Experts of a small language model: vocabulary 8192, 64 experts in each of 10 layers.
Below are experts of layer 6 (counted from 0) of a mixture-of-experts language model. Rows are named router (the router's row for the expert) and show model dimensions 0-191. Each number is 500 + 25 x the weight over its row's rms, rounded and kept within 0 to 999. Numbers have three digits each.
After each expert's rows: a language model's description of what the expert responds to; "gets" lists some tokens that make up at least twice as much of what it gets as of all text. This comes from a sample of Wikipedia text that the model never trained on. Tokens count by the router's weight.

# expert 9
router:507501474535464542478507521494550467486543526457530472469515448453437518487493510490488523495485488482477487556487528499458480498499537456515474532503453504496494497470502499514489517496460485528502521503543500479479450522508519510477515542521487536535536530515484503517514558505510509493505522464479464497452502500514542498551471489522490493502447477552523524508522485504516528545496506494504514492502480504478508485479499511485467494490511483494510515493491492495445486511510472525491497517445477487531450493486511522489474531535457505524451520490515505471525494527521454493
Description: Prepositions and articles. Mid-sentence prepositions and the article the, especially of/in/at before a year, place or noun phrase, e.g. Act of 1789, career at.
gets: " the", " of", " in", " on", " The", " at"

# expert 39
router:491492479503488465527505473505490510497479553492486526500471516522487489471494489497519489495470479518523487458562501510562508539539483501528493533428498529541495517507496480517496494508494522486488480532464537504539515473473486516506465509499482456471485488500481471504480477502467483500515488483468521505528529501478478498529547488503502511507504509493512524512471507444459542477575495468538496522518465520466538464462479526517521515522454502429554532511518529474490485527485507452495516476519529508509503471538517503477494498494492448500498487492457536479513484508482488481
Description: Line breaks. Newline characters ending titles, headings, table rows and list items, e.g. after = Title =, ==Cast==, or an infobox line.
gets: "\n", "==", "===", " ==", " =", " ==="

# expert 48
router:549486516515508476530445551522451498458516543498481512454466531494520515513487500486487517564524486497489487555460473516468469514453464517458488485569497507495482456529489491440511507533491498493505490528561498508504480522536472497495503476490507481503491491477472542508484485520487501492454461501521519489485507516547486490492517482471476483487483509520477517494493503490493524515475503512530524484508539527480532528507521527494500496463481502540530486530463482529471444522490496448534499508546531517527496534498478521515516503511504485510476503531507503556481485513498525471
Description: Foreign name endings. Final pieces of foreign names and words, especially vowel endings like ia, ova, ić, us, es, as in Gimnasia, Tadeusz.
gets: "a", "ia", "o", "i", "e", "us"

# expert 26
router:524487510544464524494446491529523474544481499511509523488509505496526535461534464492491508566530478502507483467475451526476489525510481470474519468520482454510468497508485519547495466502544501526509486491536479517529506482486540474451543541506545490487527496506491500501528530490510525521495504501485467478483508532523464520520491466518535476490497525527496518464506525543505527508462541482488536512526483506508488510517465474469510521521473496477530482479507489514539469532501496458511506529496514491508498469512473501515500504482525454484460531497513474461565497516479492431
Description: Place-name commas and separators. Commas, table pipes and colons after place names, as in St. Louis, MO, and US city, county and state pieces like Angeles and shire.
gets: ",", " in", " |", ";", " (", "),"

# expert 32
router:490539452471524458513510457454509504481521546442485496512536502525481495497486509507522522505508473525492488465489510471499480501473483547517482471479502502529507500502503463504548491495505466504529503500493545522485498519457479483471475519484467525515480463479507525491493524519497521475515501512492475537489468521517501463520512513483481527525454477520506482534515489478469511432468530476464494512530499501530519518544474465486505511442539512469490535450488489458544526487564514501480463507512505459528546514506492514521462493508510510534501513480498506557506459514525460504
Description: Mid-word Latinate fragments. Short consonant word pieces mid-word, especially Latinate prefixes like int, acc, ext, cons, and pieces such as c in inflorescence and ell in Excellence.
gets: "c", "l", "r", "p", "ic", "ell"

# expert 0
router:485531480509446473492463496518534499540519456518493504493536470491509476524511530499538510467498480525480521485476541485462496524507537509511527506493492515511464515512499491521495502494528523468514544501451474470500492507507499505499457472483474456479480467500485516449462525500538547544492462497464462470475513519453478509466466521510518502466493534480498523473555522442477494531471535541494513482492492495462493526489526492519532460529524494499486500507500463508476507490508516515470467487475494501524513522476488454538493477485532486439485510453510524496521533494536515461
Description: Coordinating conjunctions. Conjunctions and list separators joining words or clauses, such as and, or, but, &, commas, plus mid-row table pipes.
gets: " and", ",", " or", " |", " to", ";"

# expert 45
router:560449501529483477521445537497547497539471537545517506542466504516496472522492535476490481470506487488476493498524519472533505456476509491467496498528505491535472505522539479451476494508482473510455472521468471546460538515491475475508491502467495494474476519527495467504515505527483510491497510508450478540497473535521499501511483512496514464470541487475519512448464498540495498515502475514527492522500508488521496527484544544485495522512507491501478498534542502462434452537449480501489502499502507485492476466490528532459532506490536488501503510496549495528495520501522507497
Description: Country and place names. Country names and abbreviations after a city or state, especially U in U.S., plus United, States, French, and digits in table rows.
gets: " U", " United", "0", "4", "5", " States"

# expert 21
router:474501495460470498519558520485496507532479466486528521453475530490496489506477463528475490520468477493484478504480538480548550539503496499529510528469520495474538499523450501543501473456518498469486522490542485497488501482558508486509498540483497507506511518459517506528469492490504493498500505480513561508491531527476518509506462532478508546492498481484462466492560479496522490478543480538519442502515498497514521464471545478517493485554489489486504477560481534503496496493504488498512493488504479470482513478484525481459513543515529512535508458506492465522477479445498528505
Description: Infobox field labels. Field names and list dashes starting lines in infoboxes and heading markers, e.g. Services:, Mother:, Born, Preceded by, ==Track listing==.
gets: "\n", "-", "==", "===", ":", " ="

# expert 44
router:477512492453512479451519540528448509518508505505533505479502488524490538502465519468507535481533458490510531534527503481456502495517515509461502538479498539492447516436514491502493495535477502505539518541481520487470494507521472491511477515497485559491482511486482488537518555455482493526476461497453524487516499455484514486499503544498492470531465481515520505478502477475482474524497467496551512470521484471451547548496496504512508530528515528496485455494491495520475509485498533513487463501448507490531485509514515478533510478547487464481498487509500516460520499526545528495
Description: Articles and prefixes. Determiners the, a, an, his, its after prepositions or verbs, plus word-start pieces per and pre in perceived and prevents.
gets: " the", " a", " an", " The", " and", "The"

# expert 18
router:503498491510489468480502511550454487513483494456500468508463484522506502497497434524452468482525492467474496497493502505486507464491484473525521491517524507440475460522502511496510540504524530504463526467466440483483526506504522479452496482488476482497507490514520527500532551474536489471490479477503474455541493482527551527474500454511497486487477528496479509470482506474489500468475481478509463533501492522512514509498482482488532520555522486563485467527561517536535467464491507476511533513472519468502505531494518507466524476483477519526518497510439477467478495517518509488
Description: Table row starts. Pipes opening table rows or following line breaks, medal-table rows, separator rows, and name pieces in election and sports tables.
gets: "|", " |", " St", " st", "-", " Sh"

# expert 50
router:502491513498476516528518484514484492500483489518494488492501510470491544486504486500503495516530483483482476504489460488518497539504499491489513502521520493470506521530503539504452511503507508545507475521517518508494526490512524473451528457484552495476477512485536504458527504484470526499518504524483495503537471473450505555543522542510473501463493541514456497463489459525521479505513507513475532502519468494547485473553541504477505485498485478480572485515480540517526476478459498524535521572551496522532514515510514470526529451465550485511510503529492531507545491501468486457
Description: Coordinates, symbols, numbers. The slash between geographic coordinates, prime marks, dashes, spaces and digits in dates, measurements and table figures.
gets: " ", " /", "–", "1", "5", "″"

# expert 33
router:512543452476536515514490492523534473483496529525491521510472499488488479448500527493493457509475517471546524491513522493489488452486464494460496497488430494502476502519516466481445571487506498512536496490536504526478507489454490488516479519506504521487471468507547497551480482466539531501547501520482528457484535493506489483474490541534504459548500502493519514495506513516524526495476438514471492485459500532530507548488558510507523504506509503480510530517525495476543521524483507501479477471499508478472529494477540528524488512490525521504488461503515487499488474487561489506
Description: Numbers and word-internals. Final digits of years and numbers, plus inner word pieces like ab in establishment or Alabaster, head in spearheaded.
gets: "ab", ")", "8", "7", "6", "4"

# expert 58
router:491474504523504515497482506549510489529515448524494515518479464448493523488486531476499518508510479516514546458494490472463471532501529483483515545514530495471431461486517453482539481499555526510506551505495477481490508502480495506469468479472508484494455473477462545503465513508508523543504482478487438478520511505479474510473506501493477539483510553492497490493527479472520498468463472513507524536489489445461510524490521492530521501513501459518483499521472484531439519505454516517501482481484491472520524477477493486499507478499531478478457491499513514469503477493461552484
Description: List-joining conjunctions. The conjunctions and or &, plus commas, slashes and periods that join list items, name pairs and URL parts, such as composer, impresario and scholar.
gets: " and", ",", ".", " or", ";", " ("

# expert 40
router:508487509488540490491485475529510479474490454516551508483513500463506510469480467496474514508446529489532468509467490473495493532455483533483535511526505471476512472493469512504463530512540531494514524523523497514480515488502528555452539457494528522480487483495521509468543500503450513476483526512536505486519468506486525507564462523480456504466517545525499477479489483534466517501567481515492512532518468497503461490461513454482480490482533491473576458523483521536481470506473520494511520507501532478493498462515484518525517504496524503516511461524503527502487472493503487503
Description: Digits in years. Final digits of years and date ranges in infoboxes and citations, such as 1903 and 1966–, plus colons and the word century.
gets: "0", "1", "8", "9", "7", "2"

# expert 1
router:501501502517516510464519484502496515505555516540500491505481484488456513473519506491535528512501537506502535532536483497542504489538500482541469476492474474492474481476463502510506482512508495481480512482536519510543462525526458541495531495519488534499479558510519520502526493496523473478509492490531481528518523502474551517495514545490535513459473504500477581520500510515473466521469479510527497510486517512497472467511508516511513544489492529507505466464547536488489515500502494507527551476502478572498507537528495496475460453511528511539548482508494524455497505540491560510
Description: Verbs after auxiliaries. Main verbs, participles and auxiliaries in running prose, often after was, to, can, such as meant, taken, reached, be.
gets: " was", " is", "ed", " were", " are", " be"

# expert 14
router:506508555518502481480458517526464494445464501468530514493490464490515524524466500482470469487498525509559459459489454459547501488476502482503511463528501531493523493447484543493508545490497512451551502536461511500492515483538488529547500488479484476511507507507497479466522499487502487519489534512532484477474506459493489491464489466499485482491513521498491513484503459504487522496467534491439454515502526504493495502514491501491470474449520478492465477537456494498502447528517474460515505526496497474502485469488557509494545528498486504452499502493497500497483491493503478565
Description: Digits in sports stats. Digits, mostly 1, 0, 2 and 9, starting years and figures in sports tables, plus Women, Film and Football in titles.
gets: "1", "0", "2", "9", "8", "5"

# expert 62
router:482522480445522473501514480536466523469530478498503525570507510502488463501527491449482468491525502466498521487461531483467473481521561508494497457500484483494544513516464519528517483480517463472502511505468454541501466475507505475489488464508502507498541480511542457491494505444508485509500519470505526473510509527479510492497507480489502490496502520527522525523508469446523471475490482503511471479498524515511516553445448494511456523525512495483484510426505446515547521464481498511498473511514505490485486519464505499491482485506478516521468482511517467517519498459517470545
Description: Consonant-cluster word starts. Word-initial consonant pieces like St, Sh, Th, Bl, cl, often after a hyphen, quote or line break, e.g. shape-shifting, PlayStation, Morquio.
gets: " Sh", " St", " L", " R", " W", " D"

# expert 11
router:482499491484531474514530465562499482540503510461462499519530485505480529517507521509536521522469481527493497506485536456449478487484481489470477482486506545540502497512507497541499541492519487499512532459518489500546500486484495450493524481515489495505484438542474461496443488517541496491515540476496543482504494489493468454522476472457479472506482500495463474490474510498518477474495513513440544541476511509553488552536510517493482493471515526481517479494483500463490543483504481520515463499526523518516506472499509497540495495486512504510480454500474498552501477543528479522
Description: Mid-word consonant pieces. Short consonant-heavy fragments inside rare or foreign words and names, such as car-av-an, Co-ch-in, Pamp-l-ona, and Thai bytes.
gets: "f", "m", " F", "r", " f", "b"

# expert 59
router:529458462537503502501456541536444506481499515504486486482508507518487501491467512500462521531499495482480509527492498542496479491464517529474508488510485513506511485540509514503490511528496515536506494481575476511498511531514489478476494473467467524512472515519481486507461462550482503482478501529500490511525521464529503448523483477511513517485528530486476512536515494473487531488495478493493505514518443519469532535523507530468475463513474480518510496539509481569539449532500499497517569494515482499500535491480487502494546489464507456476473478528441447471474501486511491467
Description: Foreign name endings. Final pieces of Slavic, Italian, Spanish and other foreign personal names, such as -ko, -ović, -ova, -ich, Vlad-imir.
gets: "i", "o", "a", "ov", "ia", "u"

# expert 3
router:543489511481488505499464478525520508501432475558473529483494494490542490507508496499483484490515522467492496515509461532480480493459539475516514525491512490485507484475486462480536469499517538461525525523514439513473510537466485480501487467480551536482499510517496477519452497535503497494519518465525496454530515513521497514502528488520510507575518467493514518546556514457455530508514502450531507521524466463517477499505518502500484500543457500511522520529527491536475501516485524480464493493507469450517539480493522517537520498495538488497505534504520521467476494469509521520
Description: Sentence-final periods. Full stops ending sentences, often after numbers or quotes, plus abbreviation dots and closing == of headings, e.g. 82., a.m., ").
gets: ".", ").", "\".", ".\"", "==", "==="

# expert 27
router:446529508489515501466447488459533471490479518510519500445542521483509462470479477503507513513510548531536496539471488489446482489478514502535519514471487504494491522471484446456465482520493518497475513522515539488500494506489494526456520522526514504470529511501494528511523451507523474504526494516454460491518470535468520480524478534507532486494474527514540492475500504519472531532491454536474536493478475495510467481494480483510555469539495509513526471510557501487504516524495491517504517516486559550488504485527517510530458497468515508517487529500529502461489512537519511463
Description: Clause connectors. Commas after introductory phrases or years and clause-linking words like as, when, which, until, then, e.g. in 1901 as, However,.
gets: ",", " as", " and", " that", " which", " when"

# expert 6
router:498521488496479525533482466493489512522522507464484467503513500539508523492460526485518482476470516472479488501443487519484463532500501537521480513442513486512508508536537520492467487484502498495517530502533531476478526539543476530502492517491486524485498515520462500497498540540444468532517501514553522518496479519499465438458477492513533472488511493480481529540520527520485537537497554484495519488533491508460527466519489522506485480466528474487463526513464499453483509457553483485459474528506492473456502482504512524499502495545507524515501473475478504541528533522530476486
Description: Mid-word name fragments. Short word-interior pieces like in, on, an, or inside names and words (Elim-in-ated, Luther-an), plus digits in numbers.
gets: "in", "on", " of", "or", "an", "ar"

# expert 42
router:528446533522541514500476504517521516509464450531509541475485476493509491496499458475523489527505516512485533482491479504499479479447545480491491487488473485493485497428491464480504447489545533483471562497494470467494484532491492514529525439506501526470504554490497536545490478525530434508532503497520480469516528523528518464526489491523516498516491520511515494533505507468480553508521504515513518501521456452519457489475488541512527534510475506492514487510534508505505500543476504478465501466495501514471519504512524513543499481482512496488539523499530527475475468484520484491
Description: Sentence-ending punctuation. Periods, closing ). and "., line breaks and clause openers like however, which, when, while ending or joining sentences.
gets: ".", ",", "\n", ").", ")", " that"

# expert 22
router:494488514519449536464485489510551494483490542450457498491526497529500462510459528487498557527543532494483491501521494488458485542469520525497476480502501506524514526547512529515508503468524498488501497538482532469504510508491487483488483456524543508536500510552510511486455491552477487468517465506516491523484455505483493492442469491479519487514505524521513533530505523493550489508492490460510502496471519530484487498540521491455480479513499475498480531502483478547527484512460455507472478494503531466543524539462479508531546490482471489490496492540530497486486496538498466530
Description: Foreign name fragments. Inner syllables of Slavic, Georgian and other foreign names, such as Tbilisi and Plovdiv, plus first names like Michael and table pipe separators.
gets: " |", "al", "il", "ol", "k", "l"

# expert 51
router:496452521526498508457491509529506490465490480504480504514504447492465549530521467498460460529489442461489489510525507515537481516472542441527516506503481461488453507518503459503509492537503478507483516503489485487433517477507504479509490480496490471506457539472486518488554465495489472481485531526480516503486496481478495499530532460485478477471495507522501543529483469482456553440516460504514478520490444489518477487487508519502529510519500530514520509533542472478473515494485540478467497496488484509477495475536492482493541508475497490514473553498496529445491507506495512495
Description: Opening quotes and brackets. Opening quotation marks, parentheses and brackets starting titles or quotations, often in track-list tables, e.g. 1. "The Singer's, said ".
gets: " \"", " (", " ", "\"", "'", " '"

# expert 30
router:498514479510507534502491510507549509483486487483495496535490462478507465531479491528464482528529495512507498499524466474485503533514477475540536489537477533477491519547512513500514466543478521490519522508474521463454515501526538500491493469533510493488492550496534509552480523527517481474500490485515489442539473530495479510526506478494510495475478512518519546487545538532510522542527499510526505557510514529518465467523525489479523479520504517463470467541529525543529486528480471529466476511509497470519510502497467503460506510469446497511469454513560464488469529478516503496
Description: Table cell separators. Pipes between cells in data tables of votes, populations and statistics, plus colons, semicolons and closing brackets in lists.
gets: " |", "|", ":", ";", "-", "="

# expert 61
router:479505555486524526519529452471453553460493473518510516481462528504532501491484495515501491504475503548473482502476503479543512507498464537519482499498501495488531495478535551524466502501518514493495535498522481474497541463543527507537486508482494502537539504505490506499468480497504481485477451507478527532503483484462493498520468507499479499513533474489488481495492518548549511547542519517454458508490524447480517500498556506510484451506546476503480509561501527511491494476489479479505528507489487492473496477484493484476505525528490546511480514526458457478520541490439515519
Description: Sports infobox fields. List dashes, bars and field labels in sports and infobox records, such as Team, Player, Tournament, Height, after coaching records or stat headers.
gets: "-", "|", ":", " Team", " /", " team"

# expert 5
router:481485514466497505502519477500516499539494501508507497479496497490485534464498475544488513499478476483489481508504453478547537491489543494547514572492553482440449521492459451506506513522496495500483513529486521504519508526502520485448532453482494474545529529478462466515500511452483489472501468512525473473523513490471533545504502527478483568483504499494516471518492482538517471474531514493531462537542506528516492517527502451463495481498499482493489517507541487465470507512496490494534506456513478492502516454494499537492431523503515515498503472499485516507499479482455501494
Description: Infobox field names. Field labels and dashes in taxonomy and infobox lists, especially species articles, such as Binomial name, Genus, Species, known as, born.
gets: "-", ":", " name", " known", "=", " Species"

# expert 46
router:533500491543490494526480505507521487477493463520525519515478499473488496485524514491460456509501496478484479547515494541510482490477511495484527471562479479532475522472511498461475519526501503539469506478471516458533515540536490490547495507505522484504483458498488506524533530486487500506520535476473492473474496483470536474481480502519474463513524471499487512514560516509530570530492463482482494513471516537463502451523517496497463496529523498523472545481499506534464521487514451507479495531456505527467494513465509491470506546482452541501483470488500471488518552521498520456
Description: Of after quantities. The word of after numbers and quantifiers, as in four of the five and most of, plus %, all, and number words like million.
gets: " of", " for", "%", " at", " the", " in"

# expert 47
router:526439495486511542546479513494506524544466522499523469498470511514525505493472521534456520493514486497483489544511513466540495507541514516489505522531508501456512513518520467467459523500505506482496453470490474494480547514532522500538522513489495502505464517543467465499533474551545491513472487473477506520493505537489511520505494513504453569461500532474501522537494541491519509518506499536505461486492504512465485481474505500527478448487524505506518478551535519471508498451506525499492502529521484465460471475544531511492491500480527490520477473510506485524489552484461513539
Description: Table and list cells. Cells and field labels in election, sports-results and classification tables, such as Votes, Candidate, country codes ENG, FRA, Runner-up, Kingdom.
gets: "-", " ", " by", " B", "O", "R"

# expert 43
router:511509518534521523494465536491529490540459509525494514520469486465529523469511517525523473495567498485562454524468488483531491541511494462542487510489530483510509540492514518481504522509477480507470474529484504500497477526443544465502483472503490507446460484492493493471535525518483554514475484457469562530485533517478466472460525468494478490513486539524501498503475491522521499480500449548493518531526511503461504506504537462505496476526509515495512484529529466529519502510502539523503498546536479460512499522503566503495507502481498498476486501478514520494508493501478484477
Description: Hyphens and number digits. Hyphens joining place or personal name parts, such as Rostov-on-Don, Nagorno-Karabakh, plus digits inside dates, page ranges, ISBNs and table counts.
gets: "-", "2", "1", "–", "3", "4"

# expert 55
router:482518502457501515460553448447507526444496450512519493512499489551491505540476505558507480455473483534493507487525534479469500505499525495466510547493521522478505474499496470504498476500544505503527539473476526555504517505472529488462467501484499534508469482477502484474520519455514468574488528539494547503506512502478489491492474564550490517495509527475495460493503494472484503477477483474503484479497500502525490493482479500509489538523480523464482493495507463448517488481509531511439455502536517507492483518496521524492471538495511498474487483514486487490527527522489511503
Description: Word-initial single letters. Single lowercase or capital letters starting a word, often after punctuation or table bars, like N in Nematoda, n in notes, L.
gets: " S", " c", " N", " m", " s", " D"

# expert 28
router:482500540512476529490483506471499510462504489492528464438519479532493546455516504480514503487522482455496535537519502534465491448466487465493472519535479547525503520484458518515456502520457485486523516496517519504507492485508464476493481508497519538498481542460526512499540520493529518506496504514481488502526477486492472494530506512495520444494451479495533539491527457444499464526511475503492490460506475534485503524513471508514540499532557521511460491450540492471476488513482539539510475477474506521505477527500469510498469523521444465515541500500524499479502507504530487491
Description: Articles and determiners. Articles and determiners such as the, a, an, his, their, this, other, sometimes the word after them, such as first, most, very.
gets: " the", " a", " The", " an", "The", " his"

# expert 56
router:554528473515543445508508513533498515509501529489496536542480487470532506534515482505458471518495513479517494479485496511462481516505522484485539454470491489484512494517463525487563510492504481462485512489507481492475513495527462499514549473534507469535475515465459499514562510517504527483506461540480506499510536531503516515488553489517513477510499511493462504541486452489465508498484483490496519481485454493523515498520510480489497491481515473529545471488503515468475532478471495484497486512475482452500469496523545440524535456488489487524495544489483511509513444552548499505
Description: Title-closing punctuation. Closing quotes and parentheses ending titles of works in citations and lists, plus word endings like -ics, -ism, -ation, and Love or Life in titles.
gets: "\"", ")", "ation", "ing", "'", "\","

# expert 54
router:515527519496520504496502546516532486482568507533536509492509480466487507544555526510502496493507499493477532486476533488534499479510498487509517522508481475505496479442457502519505541518486508492530510505524474467552487535496498534499478526534477498510511491502467514539531506509521481520504513487504482500471563455504533487477555558500462508502429486480490529481505517534495536526493520478549529561496493474503485479496485501493472514518504510502515495466496468459460457475493503513503530485487489569515513516487462475479474461488504495541469500470485510461548499515498491507
Description: Prepositions and auxiliaries. Function words after verbs or nouns in running prose: to, of, in, with, for, has, had, would, was, be.
gets: " to", " of", " in", " for", " with", " by"

# expert 16
router:472498516494495465495535516527476517482517476512523479519539512528477519479486515506501503465490475556475534461520508518476493510540501502525530505491525449484531504535499482523474499493552454496508510515460495488495464535492489509528465515491490498490478472506511548533512486447508470484536494455531551496519509519524502471471503481516477432504535456480516521476499502472525480466522467519507496479475481494494503538464514505485500492540530484459447508481492440478466500489465494464478507469514546445514490495512483502491501459484478505539486527553473490512534491535531494496
Description: Word-initial prefixes. First pieces of capitalised or split words, especially prefixes un, Un, ex, dis, Ab, Con, as in Unfortunately, Unable, Supernature, often in titles.
gets: " un", "9", "==", " Un", " S", " Ex"

# expert 25
router:518497510498511488487496448459495525509465520494523493514490485513497435466477486509520465506490491530474497456516458541492511527457502473488543538456536513471473461504464512489532474528481545497482491484485506503458523547455469506517448539521509502459504469488481499519487513503480477503500477513527511478482501497500493462560476478480457538472495481481522539504502526458510495515492488483503473481480445477498529469467500540507537467503475484486524497528476544504507488480488500521499546485500464485470498459506501491444488488472489492528521517455474487476546492511466512531
Description: Table and line structure. Line breaks and pipe separators ending table header rows or cells, markdown divider rows, and section heading equals signs, in results tables.
gets: "\n", " |", "==", " ==", "===", ";"

# expert 10
router:511511461506516479489467488524484485535485470511509523479507502496523474532554461470532462471486487530557486504480463505515484519509546446476528493486483485549465522485522475517462484469503535504471490469475502538482508486485517509493511481472518518501467470454510524472506476494511484489511531456459479469501493473515483506502488537516519504486465553537514495489531530512524550494500500462493530495513476526512489512521495522486550514540488496480452496520560448526527499510460505536504487488457501512464545500465510474499457500464515488478506501498489495469542528514514534467
Description: Commas and clause breaks. Mainly commas, including thousands separators in numbers like 200,000, plus closing punctuation and conjunctions that begin a new clause or list item.
gets: ",", " (", "),", ".", ";", " and"

# expert 35
router:479492483520479462506508518462497511505486498482531497461484485522446487477484503530523478528500496495507490468527523493530504511495499459504523535479507574539485521479465530519502484526458519452473500507490522518507498516496474510500488533483475482480498467467494487544440527517507458489508508538481485440516507507496521512504505478498523485478519494469518515477533495427538521476523489504512485521532476508508557454480470516508531512521451481493560511533536527541496526520468538481475506517533477521507493495508506514461549539490487481543488488487480526488478467462510488535
Description: Line breaks. Line breaks ending list items, table rows, headings and infobox fields, especially before a new paragraph or section heading.
gets: "\n", "==", "===", ").", " MF", " FW"

# expert 13
router:481497554535517493463506506524482499526514491517524452461472457522486520491516511478509486466471460476538483455494467477468519505448468472510499493543522481518474495544511531497491468534471489473470481533497526502467466439499528539476511507515489451476501521491514458460544502500503508491507524486581470535527515493510473537521507497503511545523502482499507515509527467488488496461537502569510526506499512547480488502520517463509509497497508504497472488482551495535507525519504478466516505535527483476513507474518514512500526491515491507482501467469520546505528499496498485452
Description: Year and date digits. Digits starting or inside years and dates, especially the 2 or 1 of 2013, 1954, in tables, birth dates and ISBNs.
gets: "2", "0", " ", "1", "9", "–"

# expert 52
router:471481477515547476517435501494519497484481487469474483452488480482535535501493476495490490486487467464505525473510481520487483498481516504465498477495473470443467501493504532502499505469513524467501505527496488532494531482491565479494518476490506461480484503490466505503506532504524438547481520542499508478546514454459533512514522492450486554471509536514471536549498558487509450508546497470516517476499490512505511454521479524497517490486524488543487478510509502527514473498483513508483544508461479469535501457500566508495512471490506518483486496524529529512509498474519512480
Description: Spaces before table numbers. Bare space tokens before numbers in table cells and lists, following pipes, colons or semicolons, plus currency symbols like $ and £.
gets: " ", "–", " $", "+", " —;", " approximately"

# expert 36
router:515495521510499491472469481495469503473476481493505490518552483478475479470504475473466516547508526487508540527476477477551499519485471474500562557534485510502476491514478490517494488519471506488518528526512492507498507491528568495475505493456491475486523528493462474519515510528526468487491545521482455504506498492526487516499492534540500505496498465558530538476515508500498545510491509509496464507507461515531491498474519484453506465537519443536481508524513530568496448497488530498527500499459514520499528512519464506545522491437493519505473505525500518491475516443500504481
Description: List item separators. Separators in cast and credit lists: as between actor and role, leading dashes, colons, en dashes, and table pipes.
gets: " |", "-", "|", ":", ";", " –"

# expert 8
router:483497478490489513517533533498489515538493497498471528525480509508506452509497544476511504466500486509526477491487479496502484487514543526459538528516513522478538495531506531502515543482487496518489496552497510492487511525492508446528490451481483493467495506486465510480532531524463471495470534521487535446550520456482516505527537508489476480503485505461490499500507491466517493467478502539473527512483492533505506534468507506554506523514496466488531452463479474421506506467473498518502451532549492517511479523496502488528474519529536461520452470498506497510518522455533491549
Description: Initial capitals, CJK bytes. Single capital-letter word starts after a parenthesis, quote or hyphen, such as R, M, B, plus byte pieces of Korean and Japanese text in song titles.
gets: " R", " (", " B", "R", " M", " T"

# expert 49
router:514481511477518526461480466529521518530521503484572462473531486507504505473495499481480515515527520512474501501516476514513522473500490456552488473524454474461476460479500465463478483523516547509458484477506491472484517512539520538494479536537548532482498499518503519547538505511497478511497523457510484477527520479507502501531486487541492480471506513484493507497480518549493454526472463468480497527474515504518443441529511516510469475493500504490475525516504531509471497463484490500545524491491505536528504486544487487527466492470530495525506485536485489445511554511476528486
Description: Biographical verbs. Copulas and verbs after he or who in biographical and census prose, such as was, were, became, born, died.
gets: " was", " is", " as", " were", " to", " had"

# expert 57
router:512502525504507477492524488504513485518534478503455500513496487477468524508488441499520523506539515551516559510521495495520495481548502462512453536520466478493479485464452535492551487523504508497497493482505529521521494519502498535507506504513467498495518507470509507505486509467509518493504487506539454504499519501484522481509530561474504527479494500539515529511481477521495441497488474460537494470516530527512522500522463502463494547520472497487510482461526516470476501554487503527530552485505473553547498495496475510468451485506528525507518506525481506471511435526499576501
Description: Verb forms and endings. Verbs and inflectional endings in descriptive prose, like is, are, used, located, known, and suffixes -s, -ing, -ates.
gets: " is", "ed", " are", "ing", "s", "es"